Experts of a small language model.
Size: 14 layers, vocabulary 20267.
Training: 311M tokens, 9498 steps.
Below are experts of layer 8 (counted from 0) of a mixture-of-experts language model. Rows are named router (the router's row for the expert), gate (a neuron's input weights, with its number), up (a neuron's input weights, with its number), down (a neuron's output weights, with its number) and show model dimensions 96-191. Each number is 500 + 40 x the weight over its row's rms, rounded and kept within 0 to 999. Numbers have three digits each.
After each expert's rows: "raises" lists some tokens whose logits its average output raises strongly, later layers aside. This comes from a sample of Wikipedia text that the model never trained on.

# expert 20
router:459464483603555489480496531520445485506472532505496503500530438481584488501504509496464510540532471537477564538488472455558482500495520505497563462469473517570484554469457505455515555533464491483538512512528456474563476506436549506487493474473479481490520584399556549500549536494460439596
gate0:445489540437426511520468485522483537502473515553500621491551428479523431503530498469503475481595415468546559530486469440449527545480507470451538499450499497491603487530482470544526561474491493494492516463496488556600565478498532502485545516445531526509485530541485555448561434506478601548
up0:556497499518556503546526496484544434484509483484485518503507565551537469485519493596500503556536501453520464551537508480510482478510533471621516499462484413525466416461440625444487449524521544431519455474470470572547442504513485543476539493444482495472545463496477503542477489463504480462
down0:531475488535480505467518563514536505522487484421537525506552527490520559438456471504530539515395509427443464537470440472516492505504503523481497508549508472491465526443550523545498459462435432475462503515540508535525450463557480493452501493533446494456539516546467532503523550512496407477
gate1:464537548555533434490441547531491514423502441412455525557498473505503533495496452541511555530450493521570478512503530490527514542520502444505532475511452448511561444458523509566451473486481494479527529549528486464504514482495542539433399445530547502569543488427530556475477579563485505515
up1:517462505446531464490454504539493481518548500522496515512501576449525524451452467503579541518468427459464516514558531509474524514496525482437455457548473451445476447490526528520539491505508480502566544465546469557510473493493515517496481477463400516511458481398583487440506530578544482524
down1:497462531466535498510479528550475506457487498479467499557512530502518511440508477529442506480502456415508497493535487599462473492562428513487488516489470409544531444499379494532462474458513493475574513538464446496492521434499472530515522455529480451499460383563494504509586485565534568470
gate2:499547454590545514522442538512520486531497516432530474544530547539447553484527458460463491451537444572526587561468564489496512543530524542578466452508514498539543531477451499448544475513522545525553482557500471517470501490461580441533462550471458509485506517486521553515509608483505466517
up2:457525523482497505528526483511540527550478422463478522508505562440572525519487413511460548539487564509524494487459535461426485512480499431517509490481478439425488466539511438528529523538413550533445553545476487533465482468511449536395502500529479424464473504515523598501483503497524547493
down2:539490480536500532502441553486460524539495600429489558491619489433493464439516457473435464554555504509510495490513539486512456563485533460499510484536512511550558491518446503503547484543521587492576479565491554490528518533453493515526533519469372513426501478534516537481503463448473502474
gate3:498520464499545522456533448551473470528493510517490481458486473496532519465570499520505608517466543494502507523530530518518433468504481536537562560403528476476440528511547581537513500532493494447522558492518530526496507472500506492552537417457450492551527546443540520544510512486458438447
up3:527559520540489547551479544522548471495545544482448567463527473476471486496509554501458500476526404473582516461508549469456476505508523501451509460506452488513453503498473454473449512512476570502512610490535478538457513536520485514515459564442502526531500498549517510558522561502523465438
down3:484485509563516495569477451439514527540437505565484479436497538535459530487527505464493529423516540561508465528556499457566464552484467522472550489497483395486490495435478472375542525495482449462469472443537519484424460516488468501543471503526550504500522492505554534443465480571454544547
gate4:472487482532475565468538455502454489513453590529506510521483458483511503488490525520483547468467462460575514549561424492542562569475527532490564525507438594562464501481528475524505500496484413503543529534456532564508547521468507525501492505518483496499449443454580468568478512526457453623
up4:522529478461470488588545506564514513568489449486539555528511514533405513494476459507516539481555571495574420539515532459498506432442531492493446479511531487525556490453574432479512420553486502515475522418520476471413459452564501530499527543517497516543429560461495485504530546459449555468
down4:452534459527527502500514554478497494533522438521529445470547464400474503504533514413473483511465499530545522540523507477509440412482474517503550502529457507438518485468513485461485499565498475534495536547533535422407442461476491493638498531484527493525505549452504538460518520498445391483
raises: " about", " passed", " to"

# expert 5
router:515478464506534510562486551454510469423533519556526522489533435469571514554511520506489445496516519477507547497476486455530502574516500514536519435508491531526503515531449545465569520425477506449508547527504514507530529497433576521456576547569512425567571512485504494528517487469373476478
gate0:521477457522474525478472534495524412478474564492558518520443435481524557569474434528507547482509507522559432477488573416561517578493470483404479482532454447505531454474466524503531457439444474486523428480497497466454469450491480482518486459534482565471495520499410482553484488529507572508
up0:478556510478452518480489369479563487444428534526501492553512509525509535503519483459555491496460547533578495497430563434530543469479510517506420532519522390504492514585463492485513469527468535401503508439511489439485464471482449502470459512504498598489500541532536551556494521473557496553
down0:539537536465453545486520448475525525479493488522447451596418543396573526432523464513482515537493483503530507512500512504529443506566496501516488483433493466505494480567480471435499507507479507470469483470443513484486548543438497546506503493509489564436426599484522537461477555581499536645
gate1:487416504444463491482467477496508413475544493432489451514457518557497531528534573495527552577470568503461474465431541509500513469479520539519408467503494558524486497496481503463507518494468531529550444456540564509542508440496492500502567527485463533510573472438482507477494455542484479465
up1:557515507414473492484459565480485524461516598538523470446587529448439463455497481450482546495488457595528505521506566572480498488469514531563497515569545498489420546545481456532535512486489439439517510492567444571513460539449459491524542452509491451516482478502518525523484472506525550447
down1:442500524534504558496476478569525485521506435557472431491495537464497529496513581528550541508461493479482479406492517450491458517476578466511479531442455512529561520523506451537568474510537515557506608476506450445468514468491509479520559587504582463513484482502577408529475540492541540560
gate2:475530440470499531484452491443515455472486564453465575526506493488533523561524484541516482496503505508601488533480507484444448530521480437495498466480459526503477547523533451429528506445453492505436457507540468547560506464515536558474546493454456431538540488574508494503502483470424592488
up2:508557526534549516454520503388493518390512489553492547435522499475493506537500436534551423431479499556442482506461419534488536494513386519564593507462484529500445450474471522509540522425512450491513562501435512558526510451551485539513499490522489556448491539521458522524552433483564562497
down2:527556545521487482559513507555554467409521480535520506473403482552549486482496476592531503596443485548480514441539474517536559470548444508448534535534554511486438480542437552536485454454564485451464490521489505520478512490490440500470486543553508526431509503471458475491455482494491567531
gate3:472502498455435475489489485513574463543540467493487528484494532499471559500527552490475420540505524510486517499541498509458533548505532590535522532458433514505507545498527475482524495523531546487449529505526577424404535454515546508466466506436583547489534509537543454512577534555498491516
up3:517448510484485570555486536449517521467459507428459564436476467474491501506482490443451531470506461528508423525481500502513538569475453518518565456472588543511492465487487472543502435505463528518600555575449474511519537459510467451562471482499437526444512448540450572490492460552465473516
down3:540480420532569548520463513501470480445518516492520538511472534561457485455514524508525515526465509474512444491458450518560494503468520446482468432516512458492525494552442480505497494492490481593537523460549491428505538496550510549489525489576507482452443438466431515549498529521512542463
gate4:505491420523561439515453529557549513554482524567593477440471522534485518464422553505457510479487491442534522470453486480545524481568472466519521565398474533518506506528481527484408491519464572530519485531481499492509525498574533433489534523479506439483563586534446541495471565590506484499
up4:491478463435466463458423503484474496443510508536512531495525500441485489467458523515476472495462499424454491480525513500504544471484547502451444523541531483525504475488491455548543494464475458505456506501490517535438544602508559568528507477502486537556546482442441552513433505502470530428
down4:423496485477532515473457484557486464525496548540518433501434464534448539474480442455433481525533509469534522484482512490512514577522462476540489543481487491500514546485476476510436534415502524450491536568500481481546492522547593568503471565504516488541504440574522586478464482550537416544
raises: " the", " a", " its"

# expert 11
router:462459482538549503561442522477534455465511585491514483452518499514521497544501497511485508522564467511527520574522538469485485569444538513499534479480465551581488491500504470486578533473444532440509514548461482473445492525454540476413541431559561448465563476486517490552592518468469540413
gate0:519466492429516517497477497477540553515521469453504517459510490467525518554451562516442516520513498470477499512464524461525560526482438484476573490423500531516552495507527528482509425485473498539455469465549574487484558433452502510520486492468481544506543472479501476490497543485529590495
up0:489568460478491546564485503593511419600487501499553497438515479554544494524460505510491509531558486475511515510487499477443522531509403531471565471496501519493453506577583516577540514465518482451418542577496434520500518504505557481536497490476463472476530442460581482547533418459537523497
down0:488509595492490496493546506493521513468527407485516500513344445531451446533480519481430428505500470522571449559446456490484526494479566494574476529501492470469508484468537475514534415513542473479483546474463518480550504508527509470509422482535471537507508532578512460449516546531555572544
gate1:534524539545575492520535459497500499533509437570487467467577520463495532479501512541541499467542514536544537464456538438464462498432395493520505486438519531531506551493502513480544501490454555542487554516538492484520499470528502519413487575515450547499484454478479448504532484583497487516
up1:484489459522491535437493446517524554471460442487441505461486475449507529438512565529501510528499424467428594449508520409539491477477510487517441468533559499518516492432473610506441508558562512500511481531481419490456543540490495526506494445501547489517416479510484509550499528519493514543
down1:544531511486505499551554524482544541521545559463511475590456423514503464502493444505430512492593540514448484507500527545516467437521503585546579535505497453468515551510471550429511531470540550504545474496492401497490489428559434471535559531537503516457507481510555473471446485441451520563
gate2:491506523530559454527549575472515501493544524567471498489528452494539495583451515500533455515460473503527505540458487489518524430543525555527528427469471527512490547450546475487507480439437468412445533553417502486459519538489422473495520501523522451501438527598487506519531510505492455540
up2:514554498514513551449560529472496510523487454460468470431503458514470504509476522483492522409538485519456536391570527546536588538540480497451465542489508444505541503508506500517558485546480548454486485459424555509451534473488532549492613556491495575496550504520534497477511402452436485458
down2:470487474465473567532474585539452530456502530466492546456539491491470525435464449459384476488576519538469438548542513553582487511591435473485477488482538485551514523520442501534500474476470598502520530490507573580440507519534510488454565531485421541508544543504506447482560455553525476477
gate3:491586570509586547535376454473536452450440515381530492504556509513418462528476457518409509477464537491434536523443534504481501503482548460518503546526613481532496523482469486498464520485435522499557432472457510503439542529500473504455618486506566474437551502458476512478509500430479574479
up3:502516457551493524514447512454522489466453569467461517495526561448441494519573504504481490467469546467448443476416559445487476475532579534444542564478476528521450461571518455372474511487481523497487486484499565497467466519536476507487560523555492486461482462424498525556538513469474545454
down3:497488435431481500487538449511446481504544450498543478467500438477478537461503518474504471545442477506453476487472509489579518452558474479509489502494471527436514455490550549481488542495512430523531565524535502502589419480512447519527452536500518518465450580555445492497547458445456494508
gate4:454514490543488512510500492470566440529494504517554493519425485498467544597522443481523580508545516535517483521482549500508486525497520437533587476506407473451371486481505463517532530466455524469476536483511512484493481442467458469460516498469563495552529484523453465466518539550532462435
up4:550486501526462527519522478518462498518520518495467535571426466514542540518553516473534461411534524472583508454505525514471512500512459532469515474501496514513451534411486519498518549497402499509540515479449470507456523532534483469451557526530515474452522481527514491527524528536405553460
down4:532454491472557543532508487554496504497513435455480424571526461457511508493518495440562527507504517548579497453465543485529461479498507386496533486536519530463421443495541452541466473469502457495495500522523563565468446501435498577546505508494479470473511473516450478569544511510481446535
raises: " ", " the", ",", " and"

# expert 13
router:450544505587498546598526516456456535490572505515555521542489475531502527565525497485528501477514484568474501457489540489483427535498494491498530464469422493549498547539434545460610504480483526457477536508441492476471461430463467511465515442496525486467590460470538533542498508497422434457
gate0:477509527442539492507517465497518506451589488569541558479530443587497489528440526477638505550519564486443477527553480449430524550460505438466523519514424499544570521482513480541482596456376524511491526532578481476534504493504477466562496535540500473494526478450514439489525486530472488504
up0:506542489498456478499520453516534511497473539533514459508463485485522463588533484459522433447467487540507501482445468526474496535490527476448581519509495557518427480503449550463517436449493444489570475451553536545491487539489568556442481512484465520436578558611563564557448511567546493520
down0:415562573467546548502433475451462504553479444565532494514433575477504499485515564493515457506476543504475514484530473501462593523460416552488478489570470490515459497528512483547428483447456495524514508543482448495513581457489524480476508510472509458571494486532527471452507511443555506461
gate1:516511481422517570508510571490512462486481546498526431439408547547500546495482495501541467507579521516527530520539452528480530508477475500490487539432504559509553503479554464476551508441461482406498540511497388445583535496515494490469452548449537462532460440504535543559521588533505504566
up1:553500538453510519583473451553565524542498591475450554481539493508437558496514542456543464542495629487493468464520518501442501464476463448512492586513515529568471510476502474483502430515510485555526451492560436487542447542524431419534496542457491533553555479523558477483491505490448508523
down1:554491495467550527465491504515504455492506437497541486414499568463480495484417598540430477422500538481420466470522515511505495531498552461463472539527489474464538468380493433478518546509438487509569509477482544480432522499517474514453452529501479499495531536473488434491519510443579536532
gate2:493496490558532437482468480497523527500478480505580512511451502572506520547451562546515444435505468492490531507462481473527540493549534514522529423496442523481488534476499580438494514483482480524446524523512543454477414497495520442475496409518475487552554517506575414400493461468606458517
up2:489432474485506538514489531487487498427508473562573496525463449474578481447520479522481525483525491420568504457525510531457513499502422554548487460480468491483504593532487559522483489497456475440510501526487519462476493530469479493607512583524533576597397506503470460464434499459481442451
down2:524503511537524436478442436515534498520521463460465429529410528480498506585419524478480544430456456522490537497454523515468481478541522530482508448530496517431458510456568437506491494493471538576498490507518526523502508519489530481513531514519425499506499483547583487550506470489539542453
gate3:487492354560477545429509513519499457506536443548533503517502542533551524531529512504479439397470489503433502537470475508483554458506461503489478469457453456501498456483533526457486477433522487465492565501424534496516537550596473471441521522529520453443506447433533440490499513536533498562
up3:483558502537476444548527540502572447540500486496535480480525467524462555581426523505527529480480443528438498501445546444461441453484501549400607423448508548436531484428450455508534472390511503621526457525474594517502460573509496451461498498477480591487536493526546453499533496524483449484
down3:548463449496437529546495562514441463467554500479519500548519476448528528527540517458504505483453492457473472463524519539486433518447476503459575475472532453488503481467490457473501457468444432519482506546496535487511494447554480385550521535504469543487450427499445516495517506418462527433
gate4:506484434531447523548516473527491556526559488492485515524518429486481484593437534466541499480529556500443472560456501471527467520573480534503503478467459468503510505538567470520506510508488536518526460503503468473495486502473533438511487541523577542492543528547460480544529478483485450503
up4:534508422484512423571473522457482537445541515532511517478427512544492531472522579568527539528513488490488495491484513496431493449463480417554522422547514561594529473425549457579487546527566491503521535512507500525487477495474543449574535463513527429495481446436450484492495537463522543469
down4:471519558529419466530603497521479520562561486461535571454577449471501497468488495469460551546512448520475541537478515476481498451451468536525536495579524536446565447501492485533514536527504536490531504540471540471427507531475519457434474575407477487431484563506525501446496513487508393498
raises: "ese", "by", "cer"

# expert 14
router:397543490541496543591544546470505478467532514467509531531541478448532496535524466461513553555517458518445462487523470482522408552511486554468510506494478506502521497489470569409530486507454492476509516483440465480510521524440511552482517474532555442507524470486500519459551553514448468464
gate0:473604542482514475605491547525518550576531555479498536526461474509507469478453504477490530496475502476446488499490485475512501476489511525474504476462496540450489528475582533574475467521426451507463537445521521551511506486414453512444559522535414521500509522466540572455534567472484584415
up0:495426515528539465518507504520466521500478504543446557547494506547472506547456521555526506547543502442483499467441453467466434529524551576470435468503463419527560533448482462491555469481516536526460504580513474545472525502541504478514450490497477493449474478523469469481487578500484529404
down0:507545475581473469398387437500565480447452508551531426536484496488520452430502470573526433516464534486482465488468578547521452419524524386494464491472443491497593508556422544466565488484547543502482502548468537488553549524526536513485501489444501484492500482505565470577492464501517436534
gate1:582504487399441466508432392495469486494473542540521446458532500460505508495476521545529506545485423498496510490484491552491422514496537475464488471454490529491506519557529479539567546494471585478537483438487520509587491553415498476486495441528546504433531467505496544537547428496432514502
up1:536503457543490553503514550464455498474437497492542482494570475500545547525451516580472500495485513536525542564419556516539542481482497524514443528420530477517597470576449557489517473514508411563519520492465486574462475574482488474474418484554504470480498540486483518461473521475469498424
down1:527493473457515502534530515498477510517465546521457557462523453498477530461471430510480491455465462558563537555517554526501467536511526531520510522524477467492493451555512506425533453504429539461524471469548641491552488580530437489541534462556556549538474450516458534389531524509531501442
gate2:563536476464539468569439427449484532471533571512533457496506493449464529475482464502513445466507541426512556548505573510440526461509499499518499536472421506537466510542537559533504532471503461450498523554543497536468527504546569499525490446550501534460527549462533559543508474537503484553
up2:511523537479461523487418513450540577457479437473498496506492521508493500508510467553557570527488453503508503460530505515435426494495486503503496492491517496500542529543484562530501485585528437535554528548434473489499474495432486536506513477565538381489561483517497450457516535511550502548
down2:500512480487493544451484442530490562514521443427494532501532503477531434508511464481506600592485452502533512466474418483536402492488483502524498473466459569486489525510495504505481463607531492480483544426510456464512495470445491622483550479479486442502477462484466443489501426494469502500
gate3:468512453499497527472475555584580551502465469493531470537514456457427499488462477498490501473514500468536457523412569506447491491444520475535492397447571506550467556589474486525488499495445450517522473545414489425452507549538517462469520560449441552497474456521473548465472500532485516401
up3:561416557483526503610434461502460519351529576437477487485495459526496466519496475443594511543490478494509523534503530457489458469469536469529508471477502488459470521479512557538528528529436483458513515548514454468510498516442502465461461456571496460518503524568535449474491584506468475508
down3:511463485570501530460547395507527475571479531480479449539515575476488570517492496535488477461517442489527529440504520562551581542544412541516476497509518511465488359537460531452517487465471532467536505482536494553547532478586510573512514548551502545482498469530509512482522491506564473548
gate4:468439530556489482397505427481535509462530528487532541474407501469492474506529486505458473471472451532595528453558511425545440499488484513478518505548517513517531560470463508530517577453511474544475519527485483431551478469498497447563481499509468499500475469547545440505510514465435460545
up4:475485438543394558504512477502463510452491531537578503574514447510518459466472479578476461523521546482525560484612539523495541507499533556551519470495528488509513431544454474518545438509498447521509494515608497449503454481415451482564484458477513490505441534523439541520515577523514490544
down4:471508516574553520515505443490519520464554506418474463486451486462499466511494537447505443531521485536540497478548505480507490483507492544495525520517519555519563556450430494492461521456477553519540516519423491486508606553521487504481533532556523507508559389489556525492506574486451498533
raises: ");\n", ").\n", ");", "})\n", ").\n\n", ")\n"

# expert 19
router:509495486487588564521464535483464505467492530566479511525522459459490494567475453525467485530553523502471556490545493488595484537529461536465537507451465503473476527596485534452523584515497476441497449577501506507511472540436530446459530425480506463516549439456540515457511563475423493515
gate0:468461472445465487487497490505491529366594492489477509503499517475498516471540443438559480463495532532514627526506509534486495555492462558556512545483462520468447513529516492472469515475529474502507499509541465482516524475464531425503527454475470478486494494529521483477492522448496549546
up0:537542557475492476500533415529500432447518482466502493460541479509488476495540476474481514545547409477457478451463426494451527498469443481539538453452399498474490529466504469529476509532473515494524559563563496362493516514547430506454516504503515490530538512464440550560537506458528501491
down0:509578512501563466546469459445474498498519519557498528588431480420507444493505439432491554476499495522456502457460482505523534497534519486539506491453484523467493508538514469446562444499534510439532470510482456546541531541446499546462409473583539484405483590581450572560487425537456444500
gate1:507510503464533412497503539526543473559522484490491449551494514558439517588523519562462535493515535434489489557528509519462500480468522452554503508522475543501532495586425505489536483443379527531496474512471518517433549508579451530422459498508516517548492399484456533534520408485488542476
up1:485488448530546516511506411419537516440465476539583524451564514495565455549501378434516559517516467528493514488439550474508517516504449527546446470543493496529467488480508557499517454528515567562517556489540478481548490536545519524523498616512487410480502501531479453472550537522520425528
down1:479471547529568492437520555421589514492412511506554517494456398460497499466624499518436531462480501377490508531520506501501484576591514499532477408534487434532505524479481452514501502512602502468504509548454529510524450479565433514613554513462555418502461575511487445424491529510569503522
gate2:563431446497586540449508498517565438500534536455533557545503538478472556514491469471445439502522463478479504544548520555401454539498467507530466491443470497561542500474469536472599489450422446456532529521405461398525470514508513472485484529501479454458525495459514432514485549504515573485
up2:508486529507524605453565513504513494477464478490542566477614483493535526541498516453518506484527537470498527545581537528424471526545432519558462554432564544488547477468464482401497495422454500551470486442444489464554558477473535506500432576465522451555485525528566520501460484525524541480
down2:493450487506495472460464543494528503521464509448511467489405522480485524508498403510523482481494522545514493508486532564483528485562542549495485545529517517563506565445477471495479478554409537434465481506518570424447460532477494481511547484482528519458548398516539485550480498547431512455
gate3:502545472532470505476529553526450543507490459493563492512454515471434529452488565480526597537499488575509501527457445491560479484488512542465530512464478455516483429489438527536493500561494497462469461420476559478529643545518514511485588521416575511508518505526499482503517458456514469524
up3:488442510547509453527481472442514521493463490533486467464432530491547547493515509465443475510595611495479516545524489470477448527517483428495546493514527524426509542465399431520501546487548522511534530517513426540503388519532476454546428485442402483509506451505466444462517527534551484536
down3:511472501531495446466497500482531478458584498532528492472488546484487476519530571542526490597471482537494521435561492510530440454444524459487521493593538442542458465452439544507492522427460493592459458466435397468608507511583597506441440541523489518585483485532532516506543527488563485536
gate4:491527497521558490444539454519424549442558577423576523485458542477465566540502473443499493483509523542580536433482544515538467540548477517514536441491547496482458492432568491426463497521620472497507574564492477508433536483558491562500463496446530466405520489521542460469512486481490530536
up4:530523519468408508512485555549557505529509454502540505513508504433550488468464465498579502405555497498502521523481566449475520412484550537549516419536469401472451506531558504448438490498500494503498570499514506459511498502544471478435515471473513499418454521473479543565470468531524479525
down4:435486536553426459576387596501583513483443530510500486505539488473498473542494479510539502468458509543538525520498499453475518469523568550530445494444474544539535530382480502464470462430619499448523484482480540451479482549515491457489540453467498464481514504548515525497440518471517552532
raises: " ", " P", " S", " F", " B", " N"

# expert 8
router:505540433513512526538507524446520483501541536528498541433483506467503552533541551456508465463511482441515505553511514446492472535496542515559478443424489506586497508480511497462526559515493540454507494481511466541517518518464541538476535426521595431554563502458512494521525521486419517525
gate0:454485451561480479404524492442525490523479561528539530504462437486487519573544472488572518384470488493529522514530494481496473475482502542543504452488494532458498488512549515487553574495475484527477485562485409484466523547552495529511486622523563467451521447509498484550530456526578474534
up0:540494455544423429475484384378469493492509445583551477563502539444520467516551448499539558540456488509486451494538511518533444522390465478498485530485454453476480502551522481488508456487490528445499568532523492440516471479497496483512456464518504488501500536549521540536459564514485505458
down0:536509537503587469443512436505459492431484461419456479572477460406503459539505562470525461539551521466459494444506479504491545517498443458499489439486499540498496490476481444530543453432494539521491463504414525523468491489447451548527453507520491551504504490489491504480518501467466480516
gate1:482535544444505534468386477507433549492511550549523540422470459497518469451554483529527506462464487507463434532494490508498477572443459569529489505444461510467493477508467460447541524518543483430474569553458447494524588464546483444523531507495506532551502539473439487564460498479524503479
up1:478446502528501446524512534461528539575500482485492524462448469504488481486506513493554522430415488537410444469541417494448528494537524527519513475492469475484551501447478480478548515553496470433500515478510417385470589548492508441574528534520476470459526529611523529481534514435558503600
down1:459561434568532490552503507535452526563488464488485503510542549481539519447506509509456576438443512508478491420518475501484582485488491537490562532566571505471524542516453493597591453487526472499438479462476565517565509471478554513496521532490431578487451476502519508431543485530487452464
gate2:473506539561512519518513515523517448602469459537526553497519592454453525418525577488479604490513518542510538485427451513523515494516558441516495493549496515464514485545436518521496562553534534533469475474502408469544491535529515527489561548545457467490544519578486543496464576511514379521
up2:458532480510421502471415540492509463464573485474507537484549413532524492552390375461537571484479467483533462534536515482544476494555441519503541516473454491468471507473471565491413498496535484475498504530508547467458469467480444484576471492444467490539538403484578508543525489511496455506
down2:529508540455459513574519511468468576535559490442529536502491513423468466500508530499454564535542468619510499513558527528591507523543478528503480518581461565410521483509457588463557508522535425438511488470509438476466501510474502546520535469446453485584527457452581503502466480468462463497
gate3:457461488528502526447541523431514441501480456502514504443543491496485522468508542550491441485498530443444489500494527544498526521500485497534491479541553418496516506548474526465499457377525571502531466439543574512475566504519497523489493449465458441496542494458484476547516526480531539519
up3:494540489530422483493508517394505474483507517563428613510431555510435573544457474510533405488507440478594421490483484534508457552506501471487506569432465471557507493507523519439504465530504493500495533534497521481537472564445512507491496444558472496487473419581528516466576479536532483460
down3:487493555504503494558463498478489479575481510498465447577517461532547499510468469422548514508434507529520538487502495508455435424472475498459481580484533543448528551476495532492566505497487488484481520552512471492460519539463527493434595554465486473514533510443559574567464544554499468517
gate4:555457491541502467519486448422437443553576473464493466576481515518538496431512519526414514496582470450493507482490502479544505502487520459556485459488590500541539503465511508510492502526563447473469473502542543515502552587441537554503436482510555479489518495517514504496454437520535534490
up4:496506504506541505415498492564509488526493486442502480472451470411443500489506533459470401532453524518437500555388440408485502544498526566540507493521466521507539512552458469530453485556460558494422489569470505495518490466519504460507473533528617457535469507473527392519542519480523461572
down4:543515514520545528480524527511553479507512471448478515521472523480454512485525378488444440517454503511515429520526532498496463504509493468478544543528499514532464416478472482470450506562453445505506534497392485508549468540539618470609508454519471470557573486554462551511491449509502525510
raises: " the", " a", " ", " and", " an", " in"

# expert 6
router:455553519575523529552504553459492488424559480629520498454482495465476498495556475505459471520504497519505543425486495465471444533497507500465528393510506533517501479511437544484551534471507530477442507515355504521545477494443503508431550504509536486479559519470518522485507542507444451508
gate0:485529453559498537520458502484506446456430444534473514463364545544533484519558454469551495516484499511523517409500504491496463574551441556514479471442488546464491499489508539448483423549475569491483515536480552474454432519546527486467505494486508552518543501458425548537540508507469530459
up0:540500436552502552482599490468525545447503437519465493548445527541475452533482481436497546474562536505539447510556451518516525487574458451472428466531571526493519447409442498501515535536542501528504532497580524482454456537497567478552510487514533459435554482513457489415545542490479536509
down0:497545446488578545474560476517498479461450486444491455477527535490538510504591488563430508478500478501496419549459500481506525439520454444531503516394471545507473552425499515439541549515431480464550524539461519412544530429488542516451549407498509524531447503491436445472526431453543509525
gate1:503462476514487511435513452466490585487470540475521402525524500456468462518502480504489525515472563488543539579481528436539505549499484499442526488526493514412427470443549505470548578511562505490461559495487546479506431519498521459498433501467450559486507591457532507533508407472465524520
up1:538540523500537433471501502539509487521613519562527485423474465494581563517546518538541517518505491471493447489488533393503576545501476474539569502543428520549546554495497478530477454555506513567489469487491502558500562460461500491486501481518481537494562487470441506509565436491549460419
down1:504463539478544447431532491533526541485549538480545518442484495553497510509505544529509531567503544487512570490536427498450495511513468428519533540569580528473531475459468491504498496445525534511498588444482508520498459479508475481471483516392499616511544475416472542507559536525487521489
gate2:586467510550486513467479483470538497444534499509547512522479499513506536552528523523464524440549513508478482516519541479510526493494510499494533531529539532567456480472549456507499537522535567483520539524409526523478524503476544542440586500434450417548503513486511651585474547507384470484
up2:549473554485427497465557441535495430470508472455511498453492527480508476519551494517459531465503511503533510510479542524503557500557498500465505464466510498581543538508516508453438507523528563561548500473437509637496525501435536563497469448503530434499588513515468452462504521523474522488
down2:544584593462509485514474409443503541497467498483584521481524480466503478525463420482452517512552552531537516573533512530525479487537484483458509488454420415531582513446502520524491489505557450527513498509487574472510488539497545523513478537471535577573486408576514531493456540460507463502
gate3:532557461512524425503554472475516526537478479490484438459540454492442514451496497508487531502469532417430507547438558555489570434428444504554515527412465493494490519487471507453547511486541507496441509490439564422423497480495539490508496483559498550543510505510458520495513494559482554509
up3:553458589516509469523517579499475539512514503458460461538511495553483540525419563495530495512542519467405509524457552521435529432523472527530426533491468528538521474515493531450461524506505471518468524503453542474558475469479461488593485548490487527506483442401472488526436496479473503525
down3:491516540526515404396510578546523518595449447559474520509527499499487453493586481526544503463457472513500475490446479502514549467486477370490479502553529486528463518467405439471521460532507562528494528540459530511452529492501516454539547574506525543451574471482560468453534546496542608513
gate4:505471494518529400493546459505496425459517529430587527416515554478485523493434495562443529502463534500552514440437553493453471490507542455527478560498470514509497414520499549469451464461473551496481477482498494494478568475498456462504479517563448555462504496491523510440521538521542495444
up4:509562513572417537472503594538538558540459484496454500446434481513506470550508495506515488507492399485506469546580508510498537547523539514444503569525487570530571537498456509378462519452479525525485476495516531494463485482549560469520459482501429476511469543488494544589465492502440490494
down4:615494553566505502441571471532539342534529515511487522551537497485486487508444521525436495576558497494543479482541478509486500538530483527509521518510515459523516447564381524495497459516461589506492470499489523507493529425477443484551504509551517456481475526560480479524458513502490470466
raises: "–", " and", " (", "\"", "-", "."